config.yaml
norm_place: "pre"
rope_fraction: 0.5
lr_mult_qkv: 0.4
final_lr_fraction: 0.1
train_tokens: 366000000
Below are experts of layer 5 (counted from 0) of a mixture-of-experts language model. Rows are named router (the router's row for the expert), up (a neuron's input weights, with its number), down (a neuron's output weights, with its number) and show model dimensions 64-127. Each number is 128 + 32 x the weight over its row's rms, rounded and kept within 0 to 255. Numbers have three digits each.
After each expert's rows: a language model's description of what the expert responds to; "comes before" lists some tokens at least twice as common just after its tokens as in all text. This comes from a sample of Wikipedia text that the model never trained on. Tokens count by the router's weight.

# expert 58
router:118130125138144060153146093120164106170100087102120115129104103163185135121125135168167122149103141152209099099146140172071148095117174105116098131122090112109138153094173060183180101099140121
up8:171142176159120105174129180134150083170141077126112120131070124184129094136106119138158173166131122144106132163122085154099128129153072159156126099102096123063120147138082139150141105106190132
down8:041159123113167106095115155130186109205087139107131154087147173139092204160163086175110119146106110176089137092141128123169153145114152111056159150085133091083158152130161144149070075121093134
Description: Table pipes in vote result tables, and quantity words like some, many, majority, than, with percents and coordinates.
comes before: " ", " \"", " Total", " %", " other", " Republican"

# expert 47
router:164129089166150089119102131164176119102100139181137145104129146125130113103084159147117161151112175103169116145174106148087115122131144112073113113121099110110130076162148157137158176070156153
up0:118154121145193126177159149146158153132179160129107143140162110069161086154092045152088171174103112114148127090152089154081134155097154175153140077109123171094162098186128115158096192109113146
down0:121166054132050103119156150153140093083129146144097125092173142176131137111141136168129157227132177115037119121082151136147174091133139132122156178126139147151098131091183127090129122149086173
Description: Pipes and semicolons separating cells after a number in sports and statistics tables, such as 72–57 | W2, 10–7; 4–2.
comes before: " ", " —", " +", " −", " \"", " A"

# expert 63
router:090171085147092091106129093161168125124124129094199131122155132165166121129130150136132114142155137159168081192100129200116104195141137074148111065155121086150079132131096172133147117114102133
up0:128172121138114123146161141117153114117117105125100111163109158169184102163129105133142077092125105138153075140119151124134110198141118136114135132150142152106123100105123132106091076145152149
down0:158089119141096113129164070163222147138122139151138080151149127152121105100054118146172126123141129137112130163155115119159142063081198215091109109106093128094069118151063103103155121133080141
Description: The preposition of after abstract nouns, e.g. lack of legitimacy, possession of, pillar of, plus adjectives like political, civil, sexual.
comes before: " the", " a", " his", " their", " that", " her"

# expert 9
router:132195108144148149093135152157154175081100179146140178105126176164144093102173106116134168157147162123129103133157044097136176130095134098158138119180115098039107112153113103073178083120097144
up8:141162094142100174157076101124147166117110090156139138178090105122087123125160140093130108117153081134159059073149083129173144121151171163140190088122154110102176122137126153087105120152111133
down8:097140189119198154115146088179152115048130079142147063157080128137127166120124156148086167110090157111063139117133073121114122131103150115096132121119143149110109127199138153161096137086173121
Description: Ordinal suffixes, compass words and digits in sports result tables and season lists, e.g. 2nd, 8th, 6–2, third round.
comes before: " |", "–", ";", " |\n", "th", ")"

# expert 51
router:145102108089202117166135075171174103084116083144115166113107089135131150085168116119103065120065147180122063169095055151194059157119112120121181128093115146067107160180065139116166111105131123
up0:119099160089180117120179119133154168113160069095108147151155103136225139112150147121116080070132126146097133154062083142151144123117056148162151139113117100130115102135094148077146123173194097
down0:161142133123139180134175140116103115134158047119082106106101139124198117086119125093096165157179150154151105148101126123112084129148113088137065143149162170148113210143093067128166094127143175
Description: Single numbers in dates, scores and tables, such as June 7, 23 August, −22, plus Japanese and Chinese characters inside names.
comes before: " |", ",", ".", "–", ")", ";"

# expert 14
router:123093088147114105162142168103102178100140131130129095109096142148097130183181136153123103153168124179141105139126156095134119103134079119071108158196164129142125132108153127109137139081087115
up8:126144182133132136144143111109127144148116116194131188168075126165156155133062116160136145097108125071141156096133085158108122104093104129164178106118127078097141120137146156151126136148171084
down8:115154123106161188204142076112095129146156151177079069131137091111088103091112156127125150093068110125120120154088059187146117151165163088104132100141133119138085157127076157103106145129079097
Description: Spaces before numbers in tables and infoboxes, and closing parentheses ending bracketed notes in lists, such as (age 24), TV Series).
comes before: "19", "20", "18", " |\n", "1", "2"

# expert 40
router:173086095110179041163064105100100125101125130151157140077092158121085099124176191155108111131162155102119128049113140120124102128119141115142138141114079132193117136145140117141132109105109192
up0:146121114124153140130129149050127189122124110093134116078129143080089159149157185122135099110134067049118164104125105181102119084131120154169152125160084142129090156129132149145113104167120105
down0:142146104127168143123105067094110138100135116125173159150133150173101079148156144104168146110100141147138124182101194163118153099067159121178066150152150085111145168086100144093099165182127083
Description: Content nouns following a or an and before of, in or a comma, such as player, building, contract, music, engine.
comes before: " of", " in", " and", " for", " to", ".\n\n"

# expert 61
router:033159091152122162145127110114166127138081152119149101110223104133099173093142120175196109186087131159061105176125144150108099167152089100116152158159137157104129129117156133142130128130127109
up0:103164071185121132109126075134120152093080114112101083117168107119178181142165140112175156145143118118134180127105169136098132139134097148189130122106181128145133155199136155098153140153129122
down0:154135178137113126123068109110118187113120173093146186141171078138108106069086185133078106111117089052133132129135102089160145124148117089150108080084117162148159103170150158152123123164142118
Description: Line-initial list dashes, heading equals signs, and paragraph-ending periods with breaks in infoboxes and articles, such as - Position:, ==History==.
comes before: "|", "==", ":", "===", "-", "="

# expert 37
router:119118119080180107192124110151124106129125102075180116124162140110146145159111162152159093115091155120168077145175148088165155139076094065101121168109094117167183148107152102165065140131120117
up0:151128144153108196163101110111106106157117121118150152166153168127121140111128148098082090124133109153104149041112165116155135146127076128148116115101135155201127157115139068109158111125174158
down0:121074108140145129106084131132097119139127106089116164144145185115097090143160100122188144160125168188118096157135127141080169133120121165116195096168109141179165090147069116120168059112097105
Description: Plural or suffix endings of common nouns, often after and, their, other, such as towers, stations, buildings, services, -ings.
comes before: ",", " of", ".", " in", " and", ".\n\n"

# expert 36
router:168116104116125146095092113201184096119118163110048121119159141123195135142129110116165108105095158155092106118040181159153106089099168138098044158164126123123108147043120158086115122099124180
up0:191127165138177136138107144151102201129132138124092136154203184120092134125106101109163156127185137084132131088151076154169151097101164098093109114164110119101166167130064159129096090149085136
down0:062135121107121137136085086100094192099131157177178157081109117086119126154128124182108101104139139117123100119110143136156116122073175127120058133132143121164109113145131082133091090117209136
Description: Past participles and verbs after was/is, plus degree marks, such as known as, defined by, used, built, such as.
comes before: " to", " by", " in", " as", " the", " a"

# expert 7
router:123072104084162179175107111149154097161181167122224123074149153172116145058129110180131157161107134161115100164104061117162097140120119111157098105150168137109090110139152133095102164119109115
up0:121106153123127101142110137101094160152143144120082091124115123182157087094143086164161113076162133091135087197175111088160104117095124158089117123119117131143114146170161154138078124121183081
down0:111141178061118151145141108082175132132109163068146132145126185184160149150149111144142067112137125155125178129122128187092159174142131139111195113115144138081164119123140186161101095167120079
Description: Opening parentheses after names or titles, plus century digits 19/20 starting years, such as Swan Hills (Alberta), in 1967, (1951–2008).
comes before: "19", "20", "18", " States", "17", "born"

# expert 19
router:124121132102061164126105110136157140114182198144131106105107140166151099094197155205089106084136150177130097098172111095043102076107180118160118107098080117126114084149127124159121137094115101
up0:171141119169072143123158187116157135147157141126197132143070138179093139117085128085129074124144175123154157181092135102189145054116115135123120106085155117132064157165083134128101115090122111
down0:151125109109178099131098117049108104083200192100089137151116113116133105108069133101141120132166113113142118178097136154138049070145105145093138127131120161131116171152178111113116140124147149
Description: Table bars in sports statistics and prepositions or nouns in sports transfers, such as signed with, debut season for, Ligue 2 side.
comes before: " ", " the", "0", "1", "2", " MF"

# expert 56
router:180144095062084122154088129112086123211145126130135098090117095125089125174167132122108155105101158141078098141150108116088107144119096094136122159160177093112188145122144150135189174086124138
up8:143125072134149135152152159053038096140104098145073134140173144141183160113103067127118187109114169123151113084153132085156087120138075081090128109123135125152122108152101139129094081074199139
down8:119062115091117112120100143076162188213095161153163136097152107070045074087137134097119084131123142117149202155076161143134154123172128122153108097127171080137089120096142066149114154041060164
Description: Space tokens before years and numbers in dates, tables and election results, such as "December 17, 2011", "April 2007", and empty cells.
comes before: "20", "19", "1", "2", "18", "0"

# expert 10
router:141079061106165170141121089152125097169114168138222102101081169144138080078139152144123204108123160169176085127148110108159089162118153090162100119157141147072135072125155164120087160119078131
up0:127107120188124216112120205098048092125152114155092152117097179132149104140100109093122109086107138174165157097073156104131145104107079106146091121107156161109140150118168187133147115162133163
down0:091106120210114111056105128142100126133140104141103136141131102142111093120145165130162149163180162105082099121176147156195102122095161162129136091092138073142170122162091145217163157142109119
Description: Opening parentheses before years, places or qualifiers, plus line breaks, table row ends and heading marks, as in "(2024)", "(Alberta)".
comes before: "-", "20", "|", "19", "18", "born"

# expert 38
router:070107128156080166155153111166107109107112147137106096105104076088166106116139136118124128082162129138176105142123162120095121143148075126149080128110153084138102102124104153103095192144111155
up0:083111138185186216144121125099097143133146129136092138156152124083158158162165147175127090136138082062072074114109126167062129133144147179152104159183119164107122141059066137073145137099123155
down0:133126131078161134138145106099176078127117135143149160116154066134081129224116126197133117085174128113125064115189069116151116122146155130086130127133090080093193129111152067125046118172147110
Description: Past-tense and modal verbs of events in narratives after a subject or to, such as returned, won, moved, would, gaining, took.
comes before: " the", " a", " to", " be", " his", " that"

# expert 62
router:071111119117193121076092067167152125080089159084188122145119140072191185167170112135135083141144109140092090095059137156111156162101132152102153109111066110185141177147103128140154098137136195
up0:112134143134117109101150125092170141120133076132190146114151122114114145137166142131137126129110129111171066131121179104097141092090127161155152198099053168157169136143066113149102118145139147
down0:153109133128168131086099093161103094146165173166103099147145112147072115102064162143114091137151186142157114133125154116158061112110135087097122173113141150113111092103133206151072114050115132
Description: Verbs and verb endings after to, was or be in prose, such as use, used, asked, allows, thank(ing), performed, stated.
comes before: " to", " the", " in", " by", " that", " for"

# expert 15
router:143126114209052201131102121121154104143145149139124154098119137158174093113159153116093159157113141135161124093159173096145107178061121121176139180113099095056158080161091069102153090078118163
up0:119120146171127112092120178172160103143148123148127162166123088167132115151126132105112119150125125124134169140110111079166154132092132101171147091083168163085111067157139173120169132146139129
down0:125124149185094113188056140119144135193151170102121143066130096080106107136085182146150142110180102135139139147122170163115135110191121062092087123123098109124176124098155135117178134131154109
Description: Prepositions like to, in, on after verbs in sports career prose and tables, e.g. went on to, sold to, DF, MF.
comes before: " ", " the", "|", " a", "1", " his"

# expert 41
router:137102127106193091159144125123157149116115125120126106137137194176162111152209172172130103118053149118130105123148139119109123136153195094094164157134102141142127160094122089099133102124089142
up0:112148109123103106073143163092087120111162149122145171114086141162169125127098110098158134080120112087149195102125081131132132131129134143125136086138122154140226098057173108154122128156207134
down0:148203152145107178124130104108070179143124115088127111149129122142086089151144077154111180160140088115114083138149119120124034154108092093154165137203132149143164105130123137080177140058156086
Description: Nouns for groups of people and percent signs in demographics or sports text, such as those who, players, troops, veterans, medalist.
comes before: "|", " |", " and", " |\n", " were", " are"

# expert 60
router:072114067080047119157106114140179142096041152135100110104091156158079101121134136183148144167172164134151134117138083137107117120148176089129129135210083096066202113109148169117159123079125115
up0:046071117082116131104097122133107150089099134125134126156056123112114098098135109141176147155141107103130200089151085137122095118159169150122129129130127113092223079115202177136126095106167086
down0:119118115105106128121126059092178110151106198165111122154150151150148149105119130104136152079100123176105146115092175130144150188083133108131109180087131095124093153092134178104145104097099123
Description: Pipe separators, spaces and numbers inside data tables, election results and statistics, such as |, %, ±%, 1,208.
comes before: " ", "|", " |\n", " |", "0", "1"

# expert 29
router:157182099109107151165084134132116127119114164087144078103113094108097156161163122104064093114117187160119122120156206131085101167115090082156109170189125123096196077179117150167123146094114123
up0:090079125113107158099133157171102171088096130121161111091153089108123165147073049209164162078101104110120131132121122114053090161166116147117141066155152155091155174175085137125156140078136108
down0:101143044134068112099180109116143159172145096087140133166086122185084153112113205071135169123093089079140093100147158151135101102119142097110147144088155103088153187106121087136211118148152124
Description: Bare space token just before a number in tables, dates and statistics, such as | 23–21, on 28 July; also en dashes in scores.
comes before: "20", "19", "1", "0", "2", "3"

# expert 21
router:143096113093170174144181123172141099143155187141228121122134170165157134085117112141087178094088142143157074147081062095120091127088087106153076117138172112040144109121090151098097149093084161
up0:116117093074152139127122118105084088103140126186141155131148116128121153131165126185131128076130057109140122189101162083195143141160127071122167132099185120074141132122055135132125121154126175
down0:109135121174117146084136092079146092126111086118106132142183138047110172146127131177107116198123102148098170125078073158152120116080105192161129099118154174108118125158196132110157172108126130
Description: Opening parentheses, brackets, quotes and === heading marks after names or table cells, e.g. Mondal (, (planned), ====Metrobus.
comes before: "20", "19", ")", "18", "1", "2"

# expert 23
router:112175105096181203165144087095144145127112171132135096115071093135042110170151169147160179136166132171100113119166081162135126147156138128150121160208157198104070177123160162136171111134092126
up0:137178134096135218171140140088119119130104145126120102157170120149083153102111110147156183082150141129128121088156068164175145101138144180113128136157091115163149107161083157129114164159110105
down0:144174103072054162112093154125140188159127178192170077186102126053127151135157135176140110123124159111190157105103103132137188118106150141113151186106158139104086131142106168118190182080127140
Description: Headings and field names right after a line-start dash or newline in infoboxes and sections, such as Current club, Floor area, Born, ==.
comes before: ":", "-", "|", "=", "==", "See"

# expert 1
router:168096118119174166112181104152185175087100108101091080154095135129174132070157135104136139162189195134118106067093113125115154116158083067143115145128117114125107143142141079154125189068145113
up0:127096118081223119218143163146154093108107056115139158159157140137080156156103137136168131106124123150124115159119205115155132115131093179114133152127111128164073177188114139133096178144178159
down0:101107161074132159096067125173183063178161154139153128096147096117068151113093135147062069123109102164111150157126125165108113160150119137203130115125119177162174146087123121111101125111093085
Description: Digits inside large numbers and measurements, often before units or table bars, such as 320,000 tonnes, 7.5 m, 6.00 m.
comes before: " |", ".", "%", " |\n", "–", "0"